config.yaml
hidden_size: 256
d_expert: 64
hidden_act: "swiglu"
router_cosine_scale: 10.0
tie_word_embeddings: false
max_seq_len: 512
Below are experts of layer 3 (counted from 0) of a mixture-of-experts language model. Rows are named router (the router's row for the expert), gate (a neuron's input weights, with its number), up (a neuron's input weights, with its number) and show model dimensions 0-255. Each number is 128 + 32 x the weight over its row's rms, rounded and kept within 0 to 255.
After each expert's rows: a language model's description of what the expert responds to. This comes from a sample of Wikipedia text that the model never trained on.

# expert 54
router [107  89 175 115  72  89 119  86  80  57 221 110 153 126  94 103 128 183 139 102 132 110  72 176 145 135 140 182 111 129  85 118 134  95 103 119 174 119 184 137  81 104  99 128 137 178 138  92 155 122 195 142  80 114 111 115 175  75 125 144  97 106  96 156 105 129 117 103 110 187 124 120 213 111  70  99 136  96 103 144 148 144 114 147 141 169 154 129 158 160  94 143 119  79 119 169 192  96 135 107  89 135 155 114 136 183 100 130 168 153 155 145 179 103 149 122  94 144 141 165  75 108  96  93 132 112 106 120 124 132 123 188 162 105 162 144 142 112 122 132 209  86 195 125 137 139 160 119 142 126 108  54 136 142 135 123 128 126 189 114 194 123 146 131  83  84 102 137  72 167 122 129 147 143 138  87 130 174  74  81  73 148  98 126 150  86 119 121 134 145 125 156 117 132 122 122 173 174 132 122 146 131 128  97 136 143 116 143  94  99 155 157 100  80  53 164 178  92 141  95  91 129 122  94  97 111 116 122  99 128 148 152 151 157 149 123 115 129 225  83 121 174 112  68  82 136 179  92 121 120 177  81 112 165 141 162]
gate1 [102 148 140 153 159  49 196 203 124 133 156 136 118 134  88 111 108  87 126 179 107 110 145  96 119 119  65 168 167 104 116 163 126 161 120  93 139 112 139 136 105  96 147 132  95 190 162  85 189 111 164 103 160 166 124 131 108 138 142 150 127 168 114 164 148 132 191 100  98 122 138 129 108  92 103 184 171  67 135 105  97 168 108 144 120 111 100 123 154 176  89 120 162 158  61 173 156  34 163 151 132  95 131 128 141 164 138 130 186 160 144  99 150 140  67 128 109 101 113 106 161 164  73 134 141 123 135 139 105 136 152 165  47  91 164  92 141 163 121 119 175 105 162 156 151 153 134 131 119 108 148  64 101 195  17 159 124 128 172 143 133  89 153 158 111 106 135 121 129 123 147 128 146 182 150 158 133 122 127 159 105 159 143 108 150 137 142  90 126 157 139 153 155 102 137 145 155 204 114  94 153 113 134 143 118 128 163  72 135 101 176  86 158  19 171  80 120 151 103 154 134 145  97 102  84  79 141 100 118 134 123 164 122 168 144 159 154 164 133 125 138  83 115 134 117 139 123 151  60 124 119  59 111  70 149 154]
up1 [ 94 123 124 101 121 164 137 119 125 157 182 125 111 126 193 104 110 105 144 114 163 109 122  99  86 102 137 130 132 160 238 105 149  86 113 148  85 155 104 124  91 147 140 179 160 152 130 123  76  80 114 189 163 152 158 117 122 133  87 119 122 100 161 109 103  89 111 197 149 107 189 148 169 196 190 107 103 135 158 142 146 109 156 111 140  95 148 138  71  79 104 140  91  86 127  95 148 141 106 130 166 133 126  89 145 118 122  90 198 148 122 119 117 147 159 190 120 115 109  97 107  86  82 120  73 121 124  60 171 124 116 175 154 163 134 133 139 113 116 153 166 130 119 118 139 111  74  73 101 157 233 122 171 137 168 156  75 141  96 126 142 175 156 133 157  86  80 144 116 141  78 142  90 100 140 151 102 123 191 217  77 173  67 160 119 166 109 202 154 164 192 172 121 104 121 168 134 127 156 135 177 155 113 128 117 127 181 130 114 130 140 139 151 133 183 134 137 183 118 124  80 166 145 125 112 132 103 131 120 154 203 139 120 111 117 136 143 134 165 156 104 178 114 155 137 113 164 163 191 125 102 141 107 151 116 156]
Description: Middle fragments of words, especially f, b, te, og, ob, inter, as in butter-f-ly, snow-f-all, six-te-en, often sports texts.

# expert 3
router [ 82  57 160  92  66 112 100  54  82  94 178 133 123 107  73  78 110 159 151 154 158 114  78 142 165  77 149 114 113  58 157 135 174 151 124 132 113 107 109 145  80  91 139 110 202 127 116 106  98 107 140 111 108 137 190 115 176 103 103 136 106  62 136 132 172 182 148 148 133 187 152 188 136  67 116 106 141 126 101  87 118 137 135 124 125 156  97 176 162 126 122 123  83  88 100 153 154  84 122  91 107 131 159 125 164 171 132  90 120 103 166 145 155 110 159 118 138 163 159 207 134 142 129  65 128 191 131 171 165 115 103 120 164 126 120 158 154  90 128 138 124  95 177 153 147 112 138 110 113 174 128  66 153 151 101 153 103 108 148 184 104  94  97 118 132 135  96 148 127 121 109 118 119  68 166 101 137 141 123  87 118  98 118  80  79  93 144 148 143 151 106 106 120 121 118 115 150 162 115  92 132 101 145  47 187 146 121 232 107 153 140 162 123 126 129  70 186 132 152 114 110  85 173 172 107 145  94  82  98 127  99 129 159 105 128  97 102 110 237 158 129 113 169 120  94  86  86 101 154 138 125 149 127 151  98 125]
gate0 [143 114 145 143 126 118 171 151 153 171 128  99 112 137  89 142  69  19 141 104 111 133 118 128 140 124 124 100 129  93 139  82  71 105  73 120 159 144 135 168 132 116 145  87 127 183 144 132 139 150 109 138 128 119 145 208 104  95 159 127 147 109 112 134 164 146 156 171 138 133  83 109 131  76 151 139 157 109 167  77 148  93 106 120 115 122 122  66 144 163 100  73 129 120 143 139 161 136 124 123 141 104 139 148 105 105  27 138 149 138 179 159 146  91 167 107 123 106 173 156 116 142 172 127  73  95 143  93 140 158 151 182 167 159 117 107  69 124 106 176 116 140 126 177  86 148 128  88 182  81 156 165 133 128 177 173  79 114 137 143 166 150 128 118 138  70  99 114  50 102 103  88 136 101 146 130  68  92  85 152 145  88  91 157 138 115 179  94 139 117  94 142 113 156  51 161  77 126 108 121  89 120 131 112 175 173 154 131 123  81 151 156 106 149 174 134 164 146 164 122 168  97 151 158 147  56 183  86 169 103 120 172 113 190  99 122 147 153 138 153 111 177 182 119 106 129 140  84 120 164  90 157 224 175 120 168]
up0 [187 120 100 159 148 146 192 122 169 116 158 168 156 126 105 108 141  58 116 132  98 122 135 107 112 125  89  98 142  90 143 136 126 115  75  76 185 109  97 176 124 122 170 136  94 105 138 114  91  87 135 152 166 128 160 211 119  71 146 134  99 178 114 132 167 120 128 156 100 102  90 122 128 120 132 137 138  95 137  88 130 140 145 156  73 132 168  24 152 122 130 116  84 147 166 143 169 116 163 136 133  87 144 134 123 147  51 148 124 118 202 158 144 130 149 104 131  98 164 164 171 127 123 124  89 119 216 114 138 149 180 167 144 173  78  89  84 123  96 176 116 161 154 176  88 137 122 133 180  94 197 106 161 101 133 122  62  89 133 149 148 136 141 115 148 105  61  78 116 127 118  93 113 117 133 101 106  95  79 129 128 118  60  74 122 146 113 102  81 108 141 172 114 146 111 153 158 145 127  80  83 143 121 114 149 188 218 120 180 155 128 119  99 188 185  97 184 143 140 105 162 143 126 112  83 101 176 124 176 141 139 172  70 125 136 138 113 155 134 128 121  83 125 105 134 100 126  65 126 157  66 128 147 143 129 101]
Description: Prepositions linking nouns or verbs to what follows, especially of, also to, for, by, with, on, at: completion of, condolences to.

# expert 30
router [ 70  65 173  65  91  78 101  59  82  89 153  78 162 116  70 103 162 157  84 120 167 125 117 145 125 143  96 128 127 110 145 161 160  63  85 143 123  65 134 134 127  91 128 158 149 127 160 125  66  97 139 171  85  92 130 109 122  92 116 140  99 120 152  89 102 136 198 165  96 149 113 116 115 103  80 122 116  84  58 142 114 110 125 138 169 101  92  96 130 121 131 119 129  84 151 113 148 124  95 112  73 113 139 100 153 160 152  72 119 124  78 153 117 124 179 153  98 127 171 149 118 124 162  86 115 169 155 104 154 120 113 140 114 133  73 220 127  99  97 102  85  81 144 168 134 134 115  74  81 119 134  80 154 126 112 103 101 128 160 169 196 142 148 137 132 144 171  96  99 158 150 136 114 199 155 104 143 128 166  61 100  92 131 170 126 119 110 155 158 123 148 123 121 119 144 132 112 161 148 170 121 157 165 143 178 149  88 152  75 128 133 183 107 100  74 141 149  87 105  82 142  77 142 153 142  96 124 115  51 123 147 157 154  78 164 110 104  50 152 147 136 109  97  99 137  97 180 142 140  77 134 177 139 183 161 185]
gate27 [177 135 105 174 171 176 165 133 165 147 129 109 136 200 148  95  88 133  67 102  98  90 143 190  89 156  60  99 105 101 126  69 134 122  43 111 112 138 165  99 119 154  90 149 116 137  91 223  90 149  98  70 149 148 124 145 148 118 106 114 106 153 208 170 119 146 131 162  87  99 137 115  73 134 134 138 111 142 113  96 134 140 146 142 119 137 116 161 168 103 186  76 108 135 119 139 111 135 173 155 142  81 157 121 119 125 105 159 179  97 106 161 149 123 163 188 169 142 122 168 101 144 160  54 125 128 124 125  47 150  64 135 117 142 126 152 127 135 160  96  99 206 131 162  51 110 157  84 147 105 144 181  99 190  83 118 149  88 139 107 127 139 105 111 134 130 133 143 157  81 184 163 115  95 101  98  67 126  98 140 116 160 133 134 103  69 181  96 148 119 114 137  95 188  74 102 149 171 120 117 100 149  64 149 133 104 103 102  97 133 115 132 116 132 112 116  97 116 106 158 194 108 107 102  66 117 104 129 149 110 142 145 124 124 111  94  76 141 150  82 143  90 126 133 163 165  86 104 154 153 156 152 144  91 123  68]
up27 [115 112 158  81 118 118 128 139  88 139 129 151 115  93 115 151 191 163 195 172 175 168 123 141 120 174 218  98 132 174 148 147 167 148 168 134 102 109  99 140 140  94 156 102 106 199 147  98 152 161 144 160  59 193 143 113 111 150  91 103 105 127 135  47 131  85 156 114 168 169 147 151 207 181 162 107 128 115 109 169 115  93 107  97  97 142 154 119 120 202 141 173 171 132 123 102 152 110  93 130 128 132  34 126 135 119 189 116  66 111 111 106 152 177 153  79 125 135 117 177 101  60  82 121 165 118 120 118 146 118 141 101 152  84 150 176 121 133 130 127 117  73 151 136 123 124 117 160 132 117  99 102 157 100 111 103  95 136 116 142 142 116 145 150  61 164 147 148  90 220 100 167 122 127 110 126 192 109 109  93 208  82  76 147 145 114  96 140 101 131 152  97 130 152  60 184 111 124 132 101 155  83 146 155 127 184 124 151  65 143 132 158 107  96  52 151 152 118 108 112  72 166  97 121 163 158 177 148 167 121  85 125 117 125 146 116 151 143 124 120 104 155 133 114  93 136 162 161 138  83 122  99 135 120 124 154]
Description: Later pieces of personal and place names, such as B-aker, Park-er, Sher-wood, -ville, -ington, -son, in lists of people.

# expert 59
router [ 56  86 127  95  70 102 109  76  70  52 199 101 126  89 144 132 152 145 155  94 200 126 121 148 162  84 160  72 106 105 104 152 131 155 106 112 168 105 141 113  96  96  84 123 190 106 101 112 132 148 171 116  87 143 162  82 118 151  95 130  87 103  89 136 158 156 145 133 119 142 134 100 158 156 109  93 138 154 112  82 116 154 101 169 106  66  95 153 129 128 109 168  91  78  82  85 166 127 147  71  57 174 136 128  81 147 181 105 112 129 150 170 157 107 188 111 155 184 131 176 125 138 105 115  91 109 177 145 141 107 111 100 140 132 189 145  97 140  86 126 171 110 154 152 161 134 194 120 152  88 135 135 139 151  73  71 109  82 152 106 149 133 132 122  87 136 121 119 119 154 127 124 163 170 121 138 160 170 135 139 104  72  81 115 114 165  87 180 123  94 156 112  82 135 177 142 165 179 143 153 136 172 202 128 160 129 113 146 136 134 122 137 125  75  80 130 111 103 123  83 174  72 104  94  80  57 123 104 132 107 107 146 177  94 130 108  99 107 185 155 124 143 119 120 138 102 153 154 155 141 174 111 150 183 126 192]
gate0 [110 105  71 190 160 162 163 211 157 118 117 103 111 133  65 171 142 180 163 181 123 122 108 116 182 132 126  51  93  92 170 135 152 116  57 108 126 147 219 125 153 142 159  64 142 113 130 120 104 149 194  74  71 143  95  88 119 160 108 116 163 166 114 142 174  87 126 180 164 136 116 127 156 149 158 127 144  92 127 141  95 127 147 143  35 143 117 107 114 157  78 159 102 132 107 123 125 131 106 121 191 105 128  96 121 156  66 103  69 124 125 142 186 142 137 105  91 109 158 120 186 128 188 180 184 150  93 119 117 105 128 128 118 149 119 170 123 134 156 147  84 183  99 110 127 107 162 162 100 116  80 107  77 108 169 122 144 149 106 141 135 134 100  81 131 121 141 114 144 138 157 155 198  71  60 122 109 132  76 135  71 115  98 107 163 149 104 146 118  80 132 173 142 132 118 133 176 147 118 102  97 188 104 121 152 165  94 186 101 128 145  88 123 194 130 143 139 135 109 114 149 173 120 155 168 118 183 157  60 120 121 145 106 105 129 186 162 121 154 148 122 131 113 128 118 121 149 175 125 183 141 131 100 154 176 143]
up0 [181 111 130 189 106 129 138  96 175 168 178 175 119 140 108 131 107 106 125 168 170 129 128 130  64 167 124 172 168 143 111 133 135  77 199 108 157  84 165 112  92  92  93 103 131  90 197 136 159 106 169 133 123 100 143 101 161 109 127 186  82 137 133 125 103 168 102 137 121 157  89 113 130 152 121  81 123  75 129 117  56 169 138  83 157 145 136 130 160  74  81 186 119 136 160 136 157 119 140 166 179 175 113 126 153 161 122 118 151  93 158 119 176  63 149 147 113 131  88 128 161 136 125 133  93 129 122 171 134 131  71  84  85 130 152 113 152 147 155 121  97 154 135  97  84 205  53 149  93  85 154 130 123 141 131 125  98 117 162 117 157 140 113 145 129  95  37 141 152 145 108 120 155 128 160 152 155 167 131 174 136 158 147 107  41 181 136  80  66  95 137 142 109 129 126 175 179 172  87 103 132 109 122 101  97 112  90 101 152 126 148 131 158 113 101  98  65 128  98 179  65 185  90 130 135 127 124 114 124 122 151  99 147 157 193 118 101 122 133 153 136  69 191 143 120  69  61 121 100 107 117 182 153  88 115  96]
Description: Modal and auxiliary verbs such as could, might, would, can, did, plus endings like -id, -ill, -ight after a capital.

# expert 38
router [127 112 138  70  98 114  73  81  48 101 194 108 103 116 106 133 152 121 118 119 103 165 122 160  99 129 149 125 149 122  90 134 116  95 110 116 183  91 101 155 107  85 118 173 173 138 111 147  80 129 175 167  98  63 160  98 157 103  77 136  58 132 148 112 122 121 156 160 167 189 145 142 153 154  51  97  69  95 113 132 165 130 160 120 137 108  81 165 124  69 120 147 104 115 118 145 239  93 123 120 116 193 145 124 114 109 125  88 141 140 111 123 210  93 155  87 127 167  80 168 117 162 130  67 140 128 143 171  94 106 109 140 158 170 167 135 107 140  69 123 148  64 161 138 157 151 170 101 141 167  97  77 153 130 114 117  80 140 147 150 139 136 157 127 149 112 110 114  80 179  98 160 141 153 149 178 133 119 136 130 110 130  65 169 123 151 116 135 173 141 138 116 126 136 138 152 168 117 137 162 148  76 188  44  88 151 119 166 123 131 139 155  90 127 130  98 177 121 178 163 122  37 136 113  71 110 108 121 115 132 146 130 131 115  75 129 118 159 157 117 121 152  69  77 152 149 121 167 158  98 181 164 103 150 118 157]
gate0 [115  55 146 137 162 151 177 199 168 162 171 135 148  83 137 147 122 150  91 134 107 115 103 192 125 119  89  67  77 137 106 100  87 131 155 141 100 171 151  95 150 182  92 111 108  97 148  98 109 133 171  97 188  81 160 135 148 127 161  77 102 142 155 106 103 139 149  79 133 134 117 155  84  79 136 172 136 164 171 106 141  79 136 142 132 186 120  71 199 128 139 171 136 164  86 153 159  65 108  93 175  99  64 182 176  63 128 130 200 124 141 135 137 128 163 107 143 115 139 100 188  88 129 131 160 110 143 108 162  87 132 119 149 116 133 138 138 148 124 151 132 121  84 130  88 124 117 204 114  97 151 140 122 178 148 138 172  99 129 172 187  65 170 110 190 115 153  67 155  97 119 129 133 151 114 153 132 128 119 124 152  89 132 107  83 167 182  98 147  95 117 145 150  91 112 162 163 100 195 163 145 175 167  70 108 156 150 112 143 107 137 143 114 134 120 119 147 102 153 150 144 105 200 122 153 101  94  81  88  86 149 110 157 152  91 106 164 143 171 119 116 140 103 132 124  95 119 121 119  94  81 121 199 151 171  68]
up0 [166 108 157 171  74  87  80  68 107  89 146 129 113 150 169 111 104 177 137 171 143 105 126 127 183 128 120 137 177 154 138 112 149  92 126 106 143 101 116 165 117 129 170 145 179 151 110 191 141 147  92 143  77 129 124 153 116 154 107 188 112 176 100 159 121 155 133 146 134  99 122 116 124 140  55 146 203 139  95 141  73 151 137 108 107 113 152 142  95 113 130 127 168 121 149 149 114 183 112 158 124 176 135  90  90 129 131 136 107 182 126 140 113 119 154 123 138 149 131 139 126 136 167 154 132 148 119 122  82 173 114 117 117 158 135 102 138 120  95  75  62 147 145 136 132 146 152  55 119 158  62 148 116  21 147 183 136 133 112 114 104 133 130 178  94 129 116 189  83 127 139  96  87 112 143 121  95 176 148 123  99 106 133 198 146 137  92 114 109 210 125 137 129 194 123 102  92 141  93 126  90  85 138 230 120  63 109 154 120 166 158 114 136  81  89 100 149 152 112  95 112 191 104 106 145 121 118 220 112 200 150 101  52  71 136 159  55 156 100 147 131 111 132 120 135 126 165 123 164 153 146 178  87 105 119 138]
Description: Line breaks ending paragraphs and table rows, and the ==, ===, ==== signs around section headings.

# expert 22
router [ 47  75 154  58  61  91  80  59  83  91 182 118 104 105  67 178 140 157 113 120 160 133  81 158  81 102 142 185 127 142  65 178 131 150 114  95 144 102 132 132  81 103 108 162 136  99 115  69  83  90 189 122 141 113 168 109 128  89 150 108  98  70 113  92 171 159  98 101 159 161 143 126 151 115 123 126 127 121 133 146 135 129 162 132 155 107 131 176 167  93 116 177 121 108 131 110 208 151 131  92 112 128  85  95 122 101  99  66 140  85 157 193 119  42 185  87 126 164 120 178 109 162 102 122 139 131 169  98 131 128 108 168 165 107 150 170 138 128  91 158 145  64 110 140 114 152 152  74  99 141 111 100 126 122 150 104 119 113 139 121 172 122 116 129  59 109  63 124  74 132 101 137 172 166 108 153 170 132 126 158  66 108 152 178 156 107  97 109 109 129 127 141  63 161 117 120 119 176 124 133 122 113 152 111 122 165  94 151 100  98 134 135 105  97  58 137 155 125 130 129 159 139 111  70 107 139 112 148 113 120 145 201 172 110 119  95  73  89 175 110 108 139 120  85 123 120 154  88 158 101 180 111 105 157 103 121]
gate1 [111 111 139 143 117 151 124 131 157 190 147 106  99 137 122 161 129 116  80  98  88 140 144 141 148  97  99 100 153 155 111 152 158 129 142  76 135 200  95  94 108 138 110 125 175 150 163 135 216  84  91 134 215 185 127  56 156 103 154  90 164 130 124  98  87 133 120 129  97  65 113  55  88 116 130 126 184 140 120  91 106  98 177 129 137 152  96 101 130 111 147  95  55 140 119 119 106 158 128 138 149 144 143  99 128  84 151 151  95 152 108  68  99 132 112 157 123  92 143 110 164 135 132 156  82 120 156  97 156 188 200  93  72 163  52  77  92 154 152 173  87 132 133  79 183 150  67 110 161  82 122 154  99 160 138 128 133 145 128 102 121 116 114 151 113 131 176 123  83 119  85 152 115 166 151 121 154 121  73 161 126  64 131 174 161 135 146 117 135 125 153 123 125 113 191 143 107  93 152 120 124  64 161 104 153 139  98 103  89 165 136 144  78 121 195 111  97 139  93  68 102 164  90 102  77 122  96 140 122 181 118 142 125 108 102 159 162 122  60 152 145 145 163 120 176  82  98 145 136 132 166 144  99 155  75  60]
up1 [116 154  89 130 207 129 171 113  81  77  98 153 158 143 122 112 108 118 179 153 127 154 143 110 153 101 177  94  92  97 116 156  85  99 117 134 142 117 142 136  91 121 174  71 123 109 132 137  88 102 178 141 125 166 113 160 173 172 120 130 101 112 105 133 135 132 168 110 107 165  87 167  92 120  45  67 123 165 130 142 142 138  99 132 107  96 179 176 126 120 167  81 194 127  70 147 133  83 110 130  96  74 135  88 189 119 144 122 162  88 112 182 173 136 150  76 156  73 166 132  62 152 125 109 133 155 102 184 129 131 134  69 156 153 147 133 150 176 166  68 188 154 153 132 136  95 169 136 158 148 166 109 130 131 127 122 165 111 111 122  98 151 201 141 105 144 123 171 102 130  97 127 146 106 112 187 128 187 167  78 104 148  95 111 130 137 169 115 144 154  82  67 148 208 102 134 157 122  91 110 140  96  89 131 189 126 181  98  90  90 146 127 134 168 144 132 132 138 175 137  88 114  80 135  99  81 131 141 126 117 128 124 135 178 132 110 120 167 167  84 117 146 120 128  71 200 140 145  69 146 158 107 148 141 185 209]
Description: Second pieces of place and personal names, often non-English, such as Ol-at-he, Ser-ifos, Bir-ming-ham, plus se- in seized and seventy.

# expert 0
router [119  91 174  98  99  93  85  83  46 100 185 115 135  95 112 170 133 163 125 131 112 168 151 129 164 144 123 127 115 111 109 131 145 109 120 138 151  86 117 106  83 100 122 161 168 157  93 165  98 133 168 157  91  76 168  89 139  81  99 150  84 121 141  82  84 121 132 126 117 194 113 157 109 121  77  98  89 104  80 107 183 149  98 140 146 113  96 173 130 107 110 122  82 125 121 164 196  64 180 105  77 178 135 141 113 138 105  93 164 119 125 108 167 103 169  74 132 130 114 149  55 157 175  93 162 111 144 169 134 121 141 189 140 186 160 147 124 140  88 153 137  84 152 105 125 135 169 105 141 178  98  88 117 178 111 103 104  94 162 149 124 100 140 105 158 107 123 174  65 190 128 124 121 130 156 179 137 145  96 177 132 128  94 132 137 165 141 164 177 150  96 103 127 149 147 159 158 152 151 174 124 129 224  78  80 148  69 144 133 114 110 135 107  94 104 108 158 111 187  98 143 117 163  99  59 108  61 105 101  90 153 141 112 140  69 106 107 153 157 137 120 175  83  81 161 102 153 138 129  88 194 129  95 133  91 164]
gate0 [128 104 160 159 147 119 150 148 153 144  53 180 109 126 124 125 122 157 106 139 106  95 183  89 130 132  88  60 113 134 125 150 168 123 148 203 130 145 112  95 106 118 111 112 164  94 130 118 166 126  75  86 131 114  93 158  76 106 151 111 106 183 121 113 129 104 143  71 108 137 159 105 157  92 163 138 182  62 146 110  96 102 127 125 147 166 112 151 120 131 125 100  75 126 148 116 131 125 145 160 145  89  78 187 132 112 148 104 113 140 240 169 138 200 140 143 199  97  63 142  94  91  90 138 160 109 114 113 110 117 108 129 138 157 174 147 122 108  89 136 150 196  57 151 104 186 111 147 145 129 107 136  85 166 191 150 165  92 107  73 110  76 124 147 141 106 145 175 135  99 138 104  74 138 137  79 117  88  90 122 113 181 142 131 125 144 131 202 186  84  80 103 127 176 149  79 113  75 118 145 148 129 125 101 129 170  77 103 170 113 125 121 137 173  90 151 108  94  76 130 150 113 158  96 129 126 135 163 173 130 106 102  68 147  73 128 185 137 171 186 105 134 151 113  77 151 165  82 138 147  91 104 126  84 160 110]
up0 [155 139  96 164 169 109 157 146 150 163  68 187  82 123 115 139 164 137 160 119  80 141 138 152 118 106  81 130 124  98 177 129 126 151 156 165 124 153 129  71 104 152  84 161 142 142 109 149 107 120 111 129 162 148 112 120 125 139 115 136 139 131 131 141 123  82 128  93 134 142 141 139  40 159 172  87 133 103 145 142 165 139 130 141 135 148 128 162  86 137 135  76  69 167 139  96  99 150 205 164 168 120  99 134 112 131 129 119 101 169 179 122 183 163  78 115 218 108  68 166 145 175 104  91 140 131 142 108  92 153  95 159 168 156 168 143 133  61 103 160 150 187 110 173  75 184 142 184 164 188  82 162  87  85 136 133 109 153 101  45 120 159 117 164 138 118 158 157 156  99 116 148  89 135 109 132 144 109 142 162  93 110 188 124 128 144 134 101 175  86  66  78 129 186 201 137 118  63  78 143 115  99  89 136 135 103 102 145 158 117  54 116 134 169 127 123 132  74 119 102 107  94 173  42 119 144 126 128 139 111 110  95 124 162 101  84 140 138 180 144 130 106 117 149 101  87 109  58 169 117 102 107 112 138 146  77]
Description: Mostly line breaks in lists, tables and before headings; also hyphenated compound starts like self-, co-, sub-, pre-, first, second.

# expert 51
router [188 121 169 108  99 120 150  88  72  80 130 165 172 159 157 157 132 162  89 106 134 114  98 159 173  84 176 145  77  74 112 131 167 138 131 147 164 109 149 118  80 118 111 130 143 141 111 113  86 121 147 101 118  96  98 136 184  93 127 110  76 139 191  91 114 165 157  67 145 201 104 166 116 102  69 144 122  91 122 114 166 150 140 127 106  93 148 152 146  89 156 152  79  96 183 135 212 135 127 155  56 169 162 118 123 138 189 108 180 185  92 134 161 143 168 116 139 105 118 180  95 119 143 170 114 183 129 131 167 118  40 153 120 149 137 146 139 113 141 140 150 108 153 163 116 165 150 119 120 185 117 113 203 124 120  82 106 110 137 192 178 145 127 112 133 103 107 150  88  99 138 130 125 144 151 135 162 113  98 113  31  80 134 146 121 113 109 111 151 115  86 122  63 120 113 138 134 231  99 145 119 143 121  82 144 161 159 148  99  90 126 203  99  91 104 138 113  88 105 109 129  78 132 124 154 115  73  94 122 139 155 141 141  96 128  78 161  85 156 105  87 154 121 114 112 145 143 123 171 105 137 154 109 147  62 173]
gate0 [140 147  81 110 128 125 159 148 152 191  97 107 128 182 118 162 141 157 141  76 154 168 119 106 113  97 110 169 123 138  97 200 140 107 172 149 155 198 115  70  76 149  85 151 108 143 164 104 102 134 182 148 207 156 113 152 222  96 166 142 158 137 125 108 152 112 120 138  99 108 160 118 131  77 170 106 131 170 112 151 128 156 113 117 111 107 124 105  96 128 138 153 164 165 155 163 166 203  94  72 106  78 132 110 140 146  92  96 208 123 106  88  82  88 132 120 175  98 130 113 140 207 100 170 168 104  88 169 236 196 102 118 110  94 133  94 138 118  99 139 121 103 131 180 126  96 121 160 103 118 101 160  65 105 110 153 137 147 138  73  88 130 111 128  90 171 141 138 102 173 118  83 159 148 124 109 123 128 149 116 130 112 103 125 129  76 151 107 146 202 161 173 160 188  96 155 147 135 154 145 151  85 160 142 151 137 133 136 140  84 109 110 117 149 143  82 173 100  91  96 157 107 110  95 212 119  99 112 165 144 133 102 113 125 166 112 149 171 135 157 135 107 141 138 129 138  75  61 144 123 111 101  94 139 126 185]
up0 [127 119 129 186  52 138 108 141 139 132 119 123 109 169 165 166 124 150  79 101 122 149 177  73 128 182 146 133 170 165 152 147  95 165 102 121 135 128  77 110  98 150  90  77 129 118 148 136 110 103 103 194 121  82 156 194 116  19 122 113 176  71 109 154 144 201 186 116 142 170 123  84  97 130 110 141 123  92 122 156 118 118  94 155 133 143 175 170 155 111 113 106 145 127 125 120 125 102 162 142 177 153  96 104 134 100  71 147 117 182 104 163 132  82 170 149 135  68 142 149 144 107  94 104 116 113  99 157 126 169 104 129 195 123 125 156 107  78 140 151 147 153 163  64 153 147 141  83  87 114  58 162  95 146 136 131 131  76 122 137  96 167 165  86 106  93 139 123 154 165 107 130 135 150 128 126 138 120 119 125  91 127  89 156 123 116 103 162  92 118 102 120 176 139 135 160 106  80 114  98 114 171 216  76 158 174 111 114 169 172  93 122 171  86  96 124  40 134  91  75 157 141 112 153 139  85 127  48 104  60 116 180 115 126 131 108 142 155 119 133 133  74 158 122  79 149 122 120 185 145 140 162 107 127 141 181]
Description: Number pieces and symbols inside numeric data: digit chunks in tables and catalogue numbers, %, °, ″, ft, coordinate letters N.

# expert 34
router [ 70 102 174 105  66  72  74  80  82 108 176 127 155 134 100 106 125 124 146 155 140 132 137 195 177  66 123 147 116  88 124 108 135 130 110 105 151  60 154  92  55  81  94 129 147 138 144 121  64  89 141 157  93  84 146 112 146 131 154 104  80 119 150 125 150 152 105 109 138 215 115 141 135 133  67 147 129 125 130  84 121 169 158  74 129  97  98 169 116  86  80 104 109 132 140 113 135 105 142 173 101 212 138 121 114 144 168 103 128 163 121 104 210 180 124 146  91  95 163 104 147 140 163 102 105 164 157 132 156 143  79 111 162 145 143 142 163  95  81 122 128  79 154  97 124 136 134 115  98 156 141  75 166  98 142 133 118 111 165 156 151  95 136 145 142 103 159 139  79 158  85  97 100 184 157 142 127 160 160 157  33 108  76  96 110 130 124 120 115 132 117 135  66 132  77 103 173 196 126 133 116  93 164 102 139 117 169 131 103 114 162 187  99  84  95 126 137  59 160 113 136 101  89 118 113 146 135  62 111 118 160 132 152  93 126  49 135 119 144 118  99 137  82  89 124 102  95 114 171  75 137 149  83 178 111 145]
gate0 [115  76 136 120 137  92 135 105 139 120 141 120 166  94  81 132 156  94 118 109 107 199 149 100 124  99 136 134 169  55 169  17  95 105 138 103  96 173 161 123 137 114 119 113  79  91  96 186 147 153 106 116 122 180 185  89 187 164 168 139  80 145 203 138  92 153 111 118 172 138 163 147  98 147 162 119 134 162 179  81 143 160 170 110  99 159 111 130 125 173 174  76 155 104 143  86  63 119 153 132 175  86 134 130 103 158  85 126  98 145  99 184 157 155 133 155 152  96 154 175 123 151 122 145 138  86  82 141 122 134 114  89 130  74  96 115 127 158 150 133 112  52 128 126  76 141 159  53 125 113 178 154  84 156 127 161 122  95 144 155 142 134 117  94 147 146 119 142 160 135 116  51 112  54 128 125  85 111 139 179 137 116 132 162  93 109  85 172 116 153 180 123 143 160 123 108 166 168 106 122 152 106 109  97 144  78 136 148 108 156 169  82 179  77  82 135 109 127 147 130 160 120 138  63 146 136 125  96 130 110 115 184 144 120 135 162 122 102  63 185 179 183 139 108 113 123  83 136 148 163 189 114 165 113 128 126]
up0 [132  90 110 123 171 141 112 159 142 105 167 119 145 115 157  76 149 158 115 142  90 179 115  67 171 138 119 134 144  93 189  49 137 147 153  93 100 140 102 153 138  81 181 158 111 119 124 135 116 167 112 125 118 156 178 156 135 149 172 106 147  91 146 119 146 160  82 147 150 175 115 209 111 112 132 150 113 142 129 122  78 143 169 100 150 117 157 130  73 143 146  94 140 142 111  33  98 148 164 133 158 122 137  52 139 125 108 142 152 185  98 130  84 143 110 143 101  95 161 167 105 111 161 140 145  96  99  74 163 123 122  77 130 157 137  76 103 199  99  92  69  19 117 167  75  73 150 147 110 119 132 163 147  68 141 116 145 115  98 165 127 125 116  69 172 166 143 141 152 109  94  93 137  88 125 122  71  84 104 175 117 107 102 139 104  53 116 146 114 163 192 112 125 127  96 132 168 140  81 132 153 126  80 140 144 104 171 128 129 135 172  96 123  85 129 117 146 180 176 106 164  79 119  83 125 144 106  89 144 143 105 140  74  85 173 150 150 139  99 208 178 119  80 108  85 133  90 143 127 131 185 106 142 132 135 124]
Description: Capital letters and the ends of place names after New, United or a first piece, such as Ill-inois, Ark-ansas, States, York, American.